Weights of a small mixture-of-experts language model, trained from scratch on English Wikipedia: 115M parameters.
Below are experts of layer 5 (counted from 0) of a mixture-of-experts language model. Rows are named up (a neuron's input weights, with its number), down (a neuron's output weights, with its number) and show model dimensions 0-255. Each number is 128 + 24 x the weight over its row's rms, rounded and kept within 0 to 255.
Before each expert's rows: a language model's description of what the expert responds to; "comes after" lists some tokens at least twice as common just before its tokens as in all text. This comes from a sample of Wikipedia text that the model never trained on. Tokens count by the router's weight.

# expert 19
Past-tense verbs of career or biography events after was/he, like elected, made, signed, announced, graduated, plus blank table cells and Thai text.
comes after: " |", " was", "|", " he", " were", " He"
up3 [129 135 118 103 132 108 149 113 145 153 138 151 156 111 145 110 148 138 164 129 112  91  95 136 120  90 108 128 108 144 150 144 142 127 173 142  76 100 132 176 127 108 191 111 136 138 155 150 142 134 143 130  66 112  94 124 135 138 122 160 117 144  98 127 158  89  98 127  99 135 155 109 163 121 107 146  98 109 107 114 129 109 140 113 149 131 148 109 113 135 114 171 134 116 179 157 122 135 121 142 137  87 139 109 123 136 167 109 137 118 126 151 176 121 136  86 151 122 144 129 114 106 142 105 183 139 166 134  92 162 165 195  88 125  89 139 102 147 152 118 137 172 156  95 124 126 139 122 112 117 105 128  99 128 137 142  87 140  81 162 127 147  69 202  81 146 105 161 110 140 140 162 126 123 108 131 107  97 117 131 148  91 105 163 138 131 102 142 125 147 168 151 133 105  99 138 115 125 117 141  95 114 133 172 156 144 121 143 148  99 115 157  94 161  92 133 129 161 146 129 122 143 134 126 140 118 125 135 117 145 131 122 142 117 143 191  93 119 111 145 161 147 167 141 159 115 117 156 145 133 119 111 139 147 167  99]
down3 [133 119  91 126 115 112 151  96 102 101 114 142  88 119 113 181 135 126 164 157 151 129 195  88  94 130 133 167 152 134 123 134 117 131 141  94 146 119 155 119  94 154 108 195 167 135 152 162 112 147 196 156 126 166 159 131 117 131 169 180 147 122 167 103 111 107 133 148  91 134 117  86 133 143  95 131 159 142 115 144 149 155 129 128 108 157 165  91 138 160 140 120  98  96 139 143 144 175 165 125  78 124 115  98 114 105 172 132 159 119 114 129 129 119 154 105 143  92 109 103 139 148 159 129 118 131 133 126 120  98 149 153 132 139 119 101 145 128 103 130 143 144 115 147 175 125  75 123  83 126 171 138 130 129 105 134 149  99  89 134 116  94 141 145 101 110 123 124 117 100 146 128  91 122 157 126 108 154 133 147 142 147 104  92 129 107 146  89 102 118  93 141  97 102 114 151 113 129 144 171 125 145 108 129 170 145  87 173 142 152 116 126 121 100 126  88 114 139 132 153 131 137  80 154 176 133 145 101  82 141 142 128 142 146 103 108 139 132 136 129 131 138 148  96 162 131 109 116 153 123 113 153 102 138 146 131]
up4 [151 137 147 136 127 116 165  85 102 104 142 102 134 159 124 139 137 137 183 119  93 137 137 117  92 122 126 118 143 102 145 104 149 110 103 141 149 134 112  85 183 149 166 118 162 123 131 167  93 155 125 121 167  93  94 133 136  73 130 120 144 139 119 137 142 152 106 140 119 144 198 127 123 126 127 145 163 103 187 109 106 157 195 135 126  89 127  98 130 111 146 136 155 110 122 102 117 154 112 162 126 177 140 134  92 148 127 125 143 162 119 108 116 144 154 127  94 142  97 135 114  98 125 149 153 117 111 122 128 135 106 104  80  76 111  93 113 114 120 115 134 145 178 129 124 138 111 169 181 128  71 160 159 111 133  90  77 108 106 105 141 138 123 131 100 158  86 147 143 144 117 117 161 103 130 110 154 115 107 143 127 149 115 170 154  84 100 138 126 120 116  94 156 157 110 163 140 129 130 134 168  91 136 147 129 124 159 138  95 132 153  81 125 111 151 113 105 114 110 151 128 133 117 118 124 139 128 127  88 128 119 112 114 110 151 137 119 140 104 122 104 101 164  84 149 127 110 143 100 101 112 171 104 101 132 110]
down4 [150 119 166 118 144 139 124 139 147 108 108 120 123 160 129 117 125  98 116 132 150 135 145 130 129 164 135 108 129 111 150 148 117 125 106 126 144 165 152 145 108 111 128 160 132  97 162 126 103  87 123 128 104 161 132  97 131  98 123 152 124 129 152 147 145 102  96 164 144 152 151 139 116 103 188 122 126 164 156 138 166 137 135 128 127 125 172 177 142 108 136 167 139 133 170 125 114 173 109 132 105  88  92 160 161 116 111 117 128 173 139  89  81 119 140  74 152 189 123 122 117 123  99 108 150 133 158  98 117 137 125 132  57 138 157 134 146 134 133  97 159 127 120 118 103 120 120  97 183 110 127 122 157 174  94 131 137 131 100 170 132 124 137 131 130 166 122  97  80 146 143 118 174  98 125 122 110 172  80 111 131  69 175 132 127 128 162 103 160  63 156 140  99 134 122 157 134 141 160 128 133 152  98 164 114 118 148 137 148 125 116 144 136 137 131 137 142 117 117 104 110 150 122 126 147 144 127 135 116  91 116 124 140 134 120 177 139  99 134 141 159 133 133 148 142  93 138  68 118  76 136 166 164 147 123 107]
up5 [103 129 122 197 144 112 135 124 103 143 133 145 151 152 147 144 152  80 143 136 196 117 147 162  78 142 112 119  96 102 108 178 122 131 126 124 112 124 129 112 162 141 106 131 130 141 128 160 126 160 124 147 111 126 113 145 147 120 139  86 125 141 111 137 137 138 102 121 151 102 145 115 143 141 136 130  90 139 112 177 160 113 131  94 162 134 119 145 133 140 108 148 128 121 128 159 120 136 112 189  77 183 106  84 113 159 104 143 168 127  96 110 130 139 138 137 106 137 106 130 136 133 137 157 101 122 108 153 108 152 115 164 129 136 127 145 152 117 106 112 113 124 122 126 151 124 144 170 161 148 120 115 126 134 182 108 100 151 156 115 112 143 109 134 119 138 116 142 142  88 157 115 157 111 114 103  88 135 103 105  87 143 152 112 103 136 121 160 163 157 122 151 117  83 101 152 143 137 114 168 127 134 119 120 187 175 143 103 101 143 124 135 164  76 140 169  96 182 129 124 100 132 161 134  84  90 113 126 130 152 120  85 139 145 125 157 175 130 136 123  86  96 163 114 157 141 119 137 114  94 143 161 157 133  84 180]
down5 [ 82 139  93 141 132 111 129 136 109 154 147 134 115 133 144 145 131 140 142 154 157 131 138 116 108 143  84 134  69 126 158 158 146 107 102 141 155 139 113 162 107 142 113 128 142 142 112 132  88 138 132 137 170 153 106 102 121 147 154 142 102 152 130 131 102 116  88 128 114  98 111 108 149 101 146 114 135 118 135 153 134  80 189 131 163 111 102 149  91 133 142 109 146 100  96 162 142 131 137 119 163 151  88 130 163 151 128 137 138 169 164 129 148 135  94 148 154  96  93 159 137 155 148 151 142 120 142  76  93 106 140 130 123 102 146  86 116 155 174  92 115 147 110 157 130 128 124 144 126 152 121 159 160 179 144 113 137 153  83  99 139 106 159 135 153 182 120 113  89 115 148 123 120 100 115  77 142 108 119  98  85 166 137  91  90 114 153 124 122 134  93 123 100 161 109 153 157 103 131 142 119 131 152 120  95 146 112 101 134 100  79 137 133 136 119 148 152 112 114 138 133 132 142  87 155 132 125 118 136 143 119 117 124 113 119 133 101 220 160 103 104 143 162 155 138  85 134 130 134 173 106 154  99 140 149 121]
up6 [101 158 107 116 162 143 158 130 117 108 133 115 158 115 131 117 137  94 132 164 167 137 137  81 139 156 109 121 142 113  94 140 114 144 114 126 118 132 149  98 146 141 130 129 115 149 123 152 137 132 131  97 118 125  95 134 104 174  85 119 159 137 119  78 134  94 148 110 116 123 135 112  99 113 113  95  93 151  65 149 144 153 139  82 134 142 143 120 100 144 117 124 133  89 101 113  92 180 114 172  74 144 126 113 125 110 182 120 152 148  93  85 119 106 140 147 145 214 117 119 169 135 113  75 145 124 154 117  78 126 117 138 120 142 137 127 141 126 126 143 131 162 121 127 131 120 133 108 173 136 139 121 159 138 120  96 105 138 179 158 153 179 119 148 107 122 133 168 133 103 131 143 108  83 119 162 111  93 151 117 124 109 164 165 130 123  77 148 156 163 112 154 144 100 146 144 151 122 129 166 118 135 107 129 143 117 140 141 173 179 149 129  93 116 104 135  80 162 124 174 102  97 145 119 123 117 122 110 128 110 132 112  87 125 121 165 134 142 132 144 171 175 142 151 150 155 130 100 121 140 129 150 129 110 132 125]
down6 [139 142 142 164 130 138 117 185 120 136 125  92 146 126 115  86 114 105 163 110 142 130 106 126 133 142 126 114 105 141 161 115 115  91 109 144 125  82 109 139 108 151 111 128 118 147 135 110  92 119 124 122 112 155 133 136  69 118 125 108 123  98 141  96 117 162 156 129 102 137  82  95 120 161 133  98 132 133  89 115  85 120 121 122 149 156 111 125 152 115 119 102 148 123 150 130 161 134 118 130 158 159  92 114 120 133  91 208 138 160 118 103 175 164 151 118 100 137 133 156 119  87 115 100 119 132 134 130 143 108 137 140 121 139 139 134 128 101 134  75 151 129 148  99 133 113 114 116  67  90 133 164 111 115 144 121 140 133 137 151 154 119 113 122 131  82 150 106 151 141  80 104 130 108 121  78 106 115  93 100 164 102 171 146 137 112 131 174 114 132 122 165 129 122 128 114  85 134 123 101  87 119 139 167  81 151 158 113 109 141 153 120 142  72 101 152 186 104 148 156 132 126 130 160 106 133 120 123 152  82 154 159  81 101 145 153 172 195 163 122 142 113 113 126 143 123 108 112  95 116 119 147 133 125 121 117]
up7 [152 109 103 137 143 123 186  97 190 152 116 131 115 150 100 160 113 132 144  89 164 115 130 115  90 136 124 164 103 125 163 169 111 113 148 141 152 135  81 126 148 102 119 149 134 135 131 166 156 141 136 103 143 137 120 159 192 133 115 134 141 147 134 141 138 137  89 151 115 122 148 124 123 139  89 143 136 131 149 134 151 148 148 108  90 168 131 128 154 141 157 137 125  85 102 136 103 144 149 156 105 154 122  86 139 128  85 100 163 120  88 129 158 137  74  96  90 155 133 114 153 100 181 124 144 146  90 131 174 124 127 108 133 154 147 111 131 103  79 126 119 127 136 159 123 114 112 104 138 117 146 152 125 123  94 100 122 117 149  80 151 133 154 145 126 133 131 109 150 109 151 114 159 166 130 140 131 130 136 138 149 121 168 127 118 140 121 135 118 153 146 114 184 150 158 116 134 118  91 159 114  58 128 158 139 115 116 107 163 147 118 120  95 111 112 140 145 168 173 111 140 105 149 148 102  98 123 103 137 174 111 127  91 110 130 180 102 113  62 142 142 142 173 155 137 124 121 159 157 107 144 129  99 146 116 147]
down7 [159 105 157 154  95 111 101 104  89 135 127 161 138 120 102  88 158 121 122 129 113 118 121 152 108 138 159 127 118 113 116 106 136 125 142 153 122 140 138 149 108 100  87 128 173 131 140 104 136  96 107 125 144 144 131 142 129  43 112 120 109 115 165 146 121 151 102 141 102 118 132  81 136 148 113 147 113 143 135 143 132 160 114 116 107 121  84 120 102 134  97 132 166 125 161  79  98 127 115 108 119 128 153 121 101 102 142 144  89 128 166 133 135 154  99 131 147  72 134 124 167 142 124 139 113 124 130 111 158  90 149 177 118 133 145 111 124 165 156 101 129 151 137 137  93 143 119 135 118 138  89 124 115 112 108 121 128 153  58 173 109 109 139 188 115 129  61 131 171 141 123  94 134  79 162 123 110 123 121 168 165 119  58 142 151 105  75 110  80 134 155 125 147 158 161 145 155 152 113  93 129 125 114 123 150 149 107 125  99 133 130 161 133 141 125 106 114 140 121 164 169 150 169 127 145 122 162 113 143 127 122 130 108 143  95 150 101 118 145 112 114 168 108 112 113 108 102 141 125 104 142 120  95 154 118 170]
up8 [132 125 147 136 131  98 164 135 113 138 118  86 139  97 157 115 107 125 190 188 118 124 141 103 132 135 110 118 128 113 155 119 115 122 164 128 121  76  93 149  97 127 130 157 134 127 128 134 163 112 121 158  80 110 133 151 129 121  95  88 162 119 142 122 109 162 120 130 144  90 157 160 134 120 153 139 124 169 145 162 128 106 137 142  96 130 117 141 105 105 157 146 109  80 109 166  90 138 107 187 133 141  91 108 154 130 146 129 109 136 144 101 104 104 128 125 135 172 186 196 157 120 168 120 162 141  81 109 129  95 160 139 140 138 107  95 116  99 123 116 145 153 140 173 101 105 135 111 143 146 113 105 111 119 157  97 133 150  85 112 109 109 136 126  97 129 140 151 111 135 149 119 120 129 134 151 126 102 150 150 119 146 121 149  92 118 116 109 146 124 104 129  82 144 156 155 142 175 148 148 149 103 136 142 120 141 127 140 101 117  89 103 111 114 127 139 118 130 170 118 104 155 148 183 146 150  82 136  93 151 130  98 105 105 110 161  78 103  83 134  92 154 128 138 176 123 143 104 120 121 140 118 135 114 147  74]
down8 [129 112 136  90 139 163 120  93 130 144  92  89 126 148  97 166 130 145 169 133 121 161  95 128 137 131 138  84  94 156 129 124 122 111 181 162 113 156 137 103 133 134 113 137 114 110  82 188 129 133 120 137 155 139 125  98 182 139 111 127 121 124  90 108 141 154 113 125  76 133 134  79 129 167 102 131 153  99 132 111 115  96 152 158 105 179 126 142 147  96 142 121 131 124 113 137 123 118 107 164  92  90  70 147 104 102 120 119  95 156  91 127 129 146 112 192 162 133 153 107 108 149 110  90 141 168 104 131 125 133 153  96 129 133 150 123 145 108 125 105 113 116 109 129 119 142 130 110 103  87 120 134 130 129 100 123  97 182 141 123 102 126 139  95 115 175 137 124 101 131 117 161 154 103  90 166 122 138 149 112 128 139 122 110 127 138 134 115 104 152  73 156 129 118 152 119 128 120 110 164 109 133 144  99 145 116 103 158 118 104 142 143 105 106 210 149 142 133 151 128 162 110 139 138  95 132 156 160 141 137 181 111 122  89 150  91 130 117 142 173 106 132 161 136 146 128 136 138 158 155 107 112  88 163 113 122]
up9 [156 138 130 132 146 116 135 107  77  82 143 158 129 148 147 150 110 133 137 155 139 115 217  94 124 150 112 164 145 115 126  99 120 153 128 112 124 140 173  88 135 127 188 154 136 127 120 146 112 116 149 128 146 204 112 177 156 109 134 144 143 141 148  87 119 161 141 121 128 100 142 133  96 142 109 110 123 113 145 162 154 131 146 175 122 156 133  96  82 130 139 127 151 134 156 129 103  95 119 117 143 120 139  96 149 139 147 135 154 146  98 146 178 115 109  92 154 127 130  97 132 126 121 147 114 159 150 159  90 127 144 103 143 138 142 133 101 137 151 188 111 123 151 145 127 145 148 138 129  88 112 133 155 139 132 124 123 130 105 144 127 118 158 133 128 114 146 138 138 117 126 143 180 147  67 129 101 148 137 117  92 131 107 148 118 150 148 137 112 173 122 149 121 152 100 108  99 104 153 121 109 134 139 179  89 145 167 171 134  76 125 165 153  86 149 150 110 163 115 126 176  91 119 137 164 138 188 117 105 128 125 134 126 103 133 115 132 120 165 131 160 115 157 142  97 105 142 130 161 128 118  83 107 135 117  94]
down9 [145 143 155 111 166 118 155 127 149 129 123 107 101 140 103 124 128 138  96 156 129 149 160 140  97 107 139 136  94 118 105 132 156 185 135 152 110 134 159 107 127 102 174 112 120  98 137 126 200 140 133 145 146 127 136  88 127 164  87 128 148  79 126 135 113 125 135 156 134 177 116 142 101 116 121 101 104  91 134 115 130 132 106 184 131 103 168  99 126 107 168 139 110 157 128 143  93 139  96 100 101 152  85 138 142 127 146  92 159 105 177 112 155 132 102 104 128 117 107 117 159 153 163 136 166 156 113 154 135 155 121 169  99 132 169 129 118 116 140 118 133 141 131 153 114 120 161 142 110 140 134 157 125 145 133  97 133 171 141 145  85 140 125  96 119 143 122 115 121 173 157 106 145 128  78 184 158 109 161 140 142 132 130 140 111 140  86 143 153  78 140 115  91 152 112 112 139 143 118 138 147 149 133 121 114 126  96 129 127 148 126  95 145 111 116 148 101 149 128 109  85 146 151 123 174 113 108  95  78 109  99  89 173 175 162  92 127 108 130 155 102  67  96 107 118 137 122 131 138 159 117 119 143 126 126 147]
up10 [138 148 101 112 111  89 128 158  88 118 129  97 132  87 134  75  98  97 125 133 155 140 150 114 140 133 104 128 139 118 131 139  95 139 167 113  97 150  75 124  95 160  87 109 167 134 110  98 127 143 120 172 128 183 105  93 167 153  70 141 180 160 114  82 150 112 134 121 111 147 129 152 159 126 134 131 105 123 110 111 120 135 119 130 128 126  97 141 122 103 147 113  98 132 150 126 126 116 118 130 123 157 139 175 129 117 144 126 149 168  77 130 140 102 133  98 104 132 132 121 130 118 121 119 136 102 119 140 122 108 109 125 145 144 144 102 108 194  82 145 159 121  91 150  86 141 108 125 141 138 110 109 151  50  90 141 136 122 113 149 102 150 152 168 101 129 115 124 124 157 175 103 136 113 139 133 132  84 134 120 116 114 125 169 115 147 107 110 123 108 136 114 120 104 129 173 115 131 112 129 142 119 145 156 156  95 146 144 106 142  74 114  97 150 175 183 155  96 125 146 125 163  84 119 102 146 114 126 123 104 124 139  87 155 116 143 137 103 174 173 125 128 140 149 127 149 145  83  99 175 127 116 124 123 140 129]
down10 [158  88 103 127 155 118  96  99 185 131 121 134 157 127 136 130 164 116 152 139 131 123 102 113 110 116 136 162 125 107 130 149 129 160 163 134 149 188 153 115  90 125 102 158  60 123  97 133 125 146 113 126 125 136 102  97  95 139 126 131  90 150  73 147 125 130 148 149 146 142 132 119 119 136 112 143 110  85 122 110 121  90 156 113 127  93 137 118 130 104 147 138  58 132 105 134 126 130  95 122 101 158  87  81 122 138 161  91 105  72 183 135 168 148 115 137 145 123 114 161 117 161  76  97 151 135 136  90 142 121 140 135 153 145 136 140 131 142 156 162 162  71 112 124 170  83 157 107 125 120 121 139  86 141 127 116 145  87 129 141 173 122  89 121 175 113 106 145 111  78 171 117 107 126 135 114 110 102 120 146 118 132 167 117 126 111 140 134 149  55  97 153 142 123 127 149 121 102 102 124 101 117 125 112 113 116 111 155 129  99 131 106 138 106 140 133 128 117 177  75 148 110 119 113 130 140 142 129 149 141 147 135 139 139 109 160 150 107 121 152 149 145 145  96 129 119 128 129 125 100 119 120 173 129 164 116]
up11 [178 127 113 155 142 102 167 121 116 119 152 113 112 141 146 165 118 143 145  95 105 130 140 112 129 125 104 124 151 154  80  92 151 117  91 113 120 128  93 127 144 114 146 146 147 117 112 131  81 121 122 113 116 111 124 154 146 113 103 129 113 109  81 132 117 133 117 114 119 144 170 134 109 148 115 147 106 106 148 118 160 143 122 118 129 164 122 151 121  85 147  98 104 122 116 154 133 152 101 109 112 103 132 153 139 158 143 141 144 132 120  84 158 145 136 110 144 166 129 105 119 120  93 113 151 121 151  97 148 130  98  89 142 100  95 149 124 128  78 100 121 148  95 134 170 166 149 124 134 136  97 128 112 140 128 147 119  72 171 140 179 131 125  73 111 125 146 174 110 122 125 111 131 170 135 111 148 134 141 118 151 117 133 163 129  99 164  88 144 116 109 132  69 159 151 129 190 102 117 132 132 142 122 163  80 158 160 136 110 113 130 125  64 168  96 145 150 131 163 139  65 151 169 124 136 127 132 122 121 145 123 165 131 146 189 154 106  88 147 127 121 146 117 118 106 110 180 135 113 114 196 138 107 141 129  93]
down11 [157 130  63 128 144  74 135 127 149 153 106 117  94 137  81 103 160 122 119 153 120  92 121 105  90 153 136 127 142 139  93 114  93 133 165 144  48 137 131 148 102 166 138 119 114 150 135 108 149  79 127 103 139 125 136  62 126 129 124 129 121 135 145 166  71 166 107  84 147 137 145 111 137 130 121 114 123 100 135 133 129 154  91 107 131 150 121 141 107 130 111 164 105 142 160 117  96 130 127 101 115 108 122  60 106 106 110 164 112 119 143 136 124  92 131 136 158 144 147 137 111 208 104 118 134 138 103 104 157 113  98  53 123 120 136 121 112 103 139 129 139 138 132 127 100 141 125 136 130 115 169 146 147 104 135 153  95 134 139 148  70 145 112 133 132 125  90 135 127 125 139 137 111 123 108 161 123 164  85 126 141 113 117 139  98 153 158 138 117 201 141 133  86 107 136 128 148 128 142 151 159 108 170 124  80 140 130 146 141 163 163 114 127 124 133 121 117 118 123  86 105 128 152  99 127 103 150 183 128 136 124 145 140 129 132 117 116 113 136 149 113 159 124 103 126 149  92 149 112 118 131 127  99 146 172 133]
up12 [110 106 160  86 111  51 111 137 137 117 130 110  93 125 104 137 113 137 121 144 116 114 133  98 146  90  65 157 129 139 161 119 145 108 140 114 127 120 121 163 158 139 144 143 117 138 119 149 114 174 109 138 119 116  78 150  99 158 118 120 128 118 122  99 179 122  84 127 127 161 152 123 157 105 147 109 143  90 112 104 131 136 119 124 136 196 136 126 162 119  83  93 166 111 161 119 142 156 136 129 141 131 114 106 146 147 116 132 121 136 146 132 134 115 157 142 139 156 166 125 165 119 147 129 152 151 101 151 164 130  97 122 181 105  82  69 155 138  82 117 112 125 143 161 114 158 138 145 142  96 144 126 114 154 127 134 115  94 120 128 124 152 156 155 148 128 125 125 130 139 105 124 144 181 162 145 146  95 136 143 103 139  89  99 146 145 119  57 140 153 133 128 100 172 102 126 153 142  98 139 134 121 113 159 152 120 152 131 124 112 112 121  68 134 127 121 125 130 129 108 145 165 130 120 114 183  90 124 110 130 140 106 108 138 107 109 125  85 122  81 105 137 136 104 125 120 172 182 121 152 150 119 187 120 101 113]
down12 [160 138 135 166 105 143 147 113 104 150 139 142 155 174 170 140 148 139 118 113 125 137 129 108 151 117 132 164 128 130  96 118 125 105 108 110 164 120 144 134 101 123 106 118 138 168 128 127 136 117 140  82 160 140 160 153 155  90 146 135 147 140 115 162 125 121 191 125 133 112 112 140  82 119 139 149 113 122 183 144  94 118 162 156 129  79 126 143 157 142 162 153 129  99 102 169 151  91 115 149  85  87 140 154 110 113 116  81 154 114 103 108 115 126 131 119 102 165  94 150 128 160 164 113  88  62 137  79 140 152 146 162 110 152 127 109 143 150 162 129 125 109 102  98 138 114 139 151  92 153 103 148  82  85 134 103 126 149 103 105 118 100 114 125 144 111 132 131 131 136 166  97  86 131 125 133 121 136 122 112 131 160 117 132 118 113 131 144 117  61 116 106 121  80 114 103 122 168 132  95  58 132 118 154 110 116 108 147 128 154 140 128 149 164 134 131 105 140 150 102 127 179 142 129 148 136 165 132 101 106 127 129  95  99 112 158  94 145 109 142 138 112 120 127 161 110  97  95 133  99 125 150 114 131 157 179]
up13 [175 105 107  70 100 114 124 145  67 175 124 164 134 131  86 122 109 133 130 131 165 158 144  95 133  97 132 127 138 140 112 128 140 120 146 136 154 124  79 132 123  90 134 151 146 137 120 169 154 120 143 108 117 138 109 122 106 143 132 115 150 147 165  97 148 116  89 132 119 122 157 123 134 156 135 161 130 126 127 115 119 127  96 107 105 125 113 132 146 114 174 152  98  61 115 151 134 109 102 137 130  88  81 166 114 125  84 114  85 102 113 151  93 139  79 137  77 135 129 153 136  98 136 121 135 157 153 150 103 141 101 123 173 160 117 112 173 177 155  91 111 160 125 133 106 165 156 179  98 100 104  99 147 135 133 127 116 194 123 103 139 137 167 156 113 156 168 135 133 129 156  95  77 157 146 126  80 106 121 113 100 151 145 150  88 134 142  83 138 119 113 123 136 106 126 109 136 134 105 147 134 109 150 156 115 113 120 114 103 108 116 135 123 170 138 113 112 126 136 119 152 137 134 171 128 147 122 123 110 105 155 127  99  92 147 122 137 124 141 127 105 138 133 106  85 143 150 163 143 120 158 173 149 162 138 123]
down13 [116 176 129  69 136 118 107 133 145 113 114 110 171 169 119 129 104  98 153 161 121 141 135 165 166 137 114 144 142 135 128 150 104  88 142 145 125 122 180 149  90 107 157 157 136 134 122  82 118 151  91 114 152 116 113  94 112 114 146 137 119 129 163 143 142 108 139 144 107 143 105 117 115 110 132 172 156 124 109 155 139 106 121 131 125 167  94 110 115 120  97 152 146 134 133 124 102 165 136  44 125 119 153  76  67 162 128 173 130 136 136 160 160 117 122 116 170 114 112 166 119 153 121 150 111 147 156  87 122 115 148 131 190  88 133 125 118 160 149 170 157 142 151 137 129 123 144 144 137 111 152 160 129 124 145 161  73 152 140 143 131 134  92 133 119  95  81 109 112  91 129 150 101 113 106 117 148 126 107 123 146 115 116 109 123  95 146 113 163 167 179 129 108 136 156 146 118 155 123 134 145 135 166 116 121  79 116  99 152 157 121 142 140 103 121 114 150 103 144  87 101 153 129 131 132 133 135 161 124  99 117 161 104 122  93 162 162 131 130 112  94 100 151  82 143 150 119 154  85 127 124 105 128 123 123 147]
up14 [117 103 118 114 111 102 127 117 121 110 116 132 117 135 139 159 112 142 146 158 118 131 119 147 125 105  89 101 116 141 133 117 115  98 118 139 180 117 118 167 105 156 120 124 141 140 138 139 147 149 110 120 143 122 122 155 122 126  89 127 112 128 115  86 117 142 111 134 124 102 119 138 135 130 105 153 136 120 127 137 126 109 147 130 120 155 157 148 149 134 115 144 134 111 121 132 117 132 144 144 134 167 101  90  93 150  79 107 144 154 134 168 142  95 134 115 148 153 170  85 154 121 137 134  85 146 143 155 113 159 123 136 189 116 144 126 116 105 111  73 141 150 140 160 109 157 108 141 159 113 105 118 107 175 114 108 112 103 105 105  56 109 120  89 104 105 107 169  97 143 180 103 142 126  97 137 151 121 174 102 111 138 131 162 138 125 125 103 165 171 106 174 133 137 147 141 149  81 140 108 151 130 163 138 132  82 143 159  95  66 129 115 126 115 123  72 104 139 132 146 163 145 128 102 103 132 163  99 134 100 169 143  86 156 119 100 127 123 143 146  53 130 172 133 113 100 163 136 126  58 154 149 109 154  90 129]
down14 [175 106 120 104 133 146 136  68 118 110 141 129  79 149 103 136 154 145 137 113 166 153 135 111 101 138 151 135 143 110 122 101  98 118 134  96 123 145  75 159 105 127 141 180 117 107 110 105  93 158 115 143 137 132 141 127 138 172 106 108  95 103 128  89 149 100 142 110  86 111 105 125 115 120 135 176 121 115 145 111 115 141 116 151 118 162 159 138  84 149 104 110 138 117 129 126 161  73 117 101 161 120 136 114 158 164 158  80 124 102 151 109 112 106 118 119 138 155  77 136 112 140  95 130 164 157 151 125 113 154 129 129 140 129 157 144 155  87  66 162 162 161 121 115 107 141 130 129 137 147 130 100 122 117 161  94 106 143 136 173 122  99 149 126 113 100 145 105 112 152 128 140 119 114  82 125  86 112 103 157 122 150  96 125 139  98 108  96 125 109 131 118 117 151  88 176 113 122 124 152 146 145 101  68 133 152 116 128 155  97  81 143 110 135 169 126 126 152 110 145  94 126 107 141  96 112 101 160 104 147 129  74 115 128 113 111 111 150 129 137 115 149 152 104  91 143 143 103 141 147  96 143 180  98 156 101]
up15 [124 129  81 139 122  92 137 175 122 104 109 135 122 116 125 122  72 112 148 147 106 154  90 133 111 115 123  82 146 131 130 162 131  92 148 112 109 144  84 117 179 149 104 125 145 166 102 107 107 143 118  92  98 176 112 109 103  89 111 107 138 110 139 134 105 150 124 129 103  54 148 112 116 121 179 121 127 125 185 173 144 127 158 109 130 138 114 163 115 124 123 106 106 124 136 124 143 119 123 144 121 143 142 145 126 131 116 148 148 117 116 144  97 114 116 142 107 125  73  83 101 148  80 101 134 120 130 111  76  80 106 123  99 161 139 147 143 138 161 159 128  64 153 166 139 137 113 168 114 160 110 116 135  98 126  81 128 149 166 124 135 125 136 142 133 113 119 135 152 133  98  78 177 159 110 103 208 105 159 170 137 180 111 115 104 128 109 122 106 135 129 138  98 110  94 139 126  99 107 141 160 161  99 111 129  98 144 138 104 110 129 125 118 101  86 158 130 138 116 136 108 134 121 140 122 146 112 120 109 112 170 130 134 113 114 125 137  97 117 146 142 149 148 125 155 125 117 106 139  96 158  99 109 116 154 122]
down15 [116 143 109 137  86 146 144 150 144 150 132  93 149 120 157 134  99 140  84 121 130 140 116 108 122  80 110 130 149 134 126  99 156  81 117 110 148 130 144 129 156  85 133 119 112 189 124 108  97  97 130  66  90 112  87 123 139 113 137 122 136 145 196 152 139 156 124 105 121 113 115 104 129 155 133 100 125 135 133 114 125 132 110 166 112 150 143 151 111 133 102 123  57 164  89 120  58 154 162 139  92 108 158 112 125 147 166 141 111  81 129 133 113 129 136 133 108 161 101 140 107 179 134 110 152 155 121 115 142  98  98 125  91 127 126  59 131 147 106 123 101 114  96 122 143 139  88  79 111 134 120 168 120 135 115 119 123 115 136 132 123 116 131 105 181 130  75 146  91 124 156 156 117 102  89 162 149 142 161 110 119 146 169 118 142 148 142 129 144 104 169  88 149 142 118 124 127 155 115 131 130 168 149 141 147 112 146 126 143 144 112 114 125 130 138 106 142 113 128 107 125 133 153 144 148 130 146 160 129 126  82 123 125 150 101 138 162 129 181 122  97 159 118 104 111  67 143 115 110 151 101 148 116 149 144 156]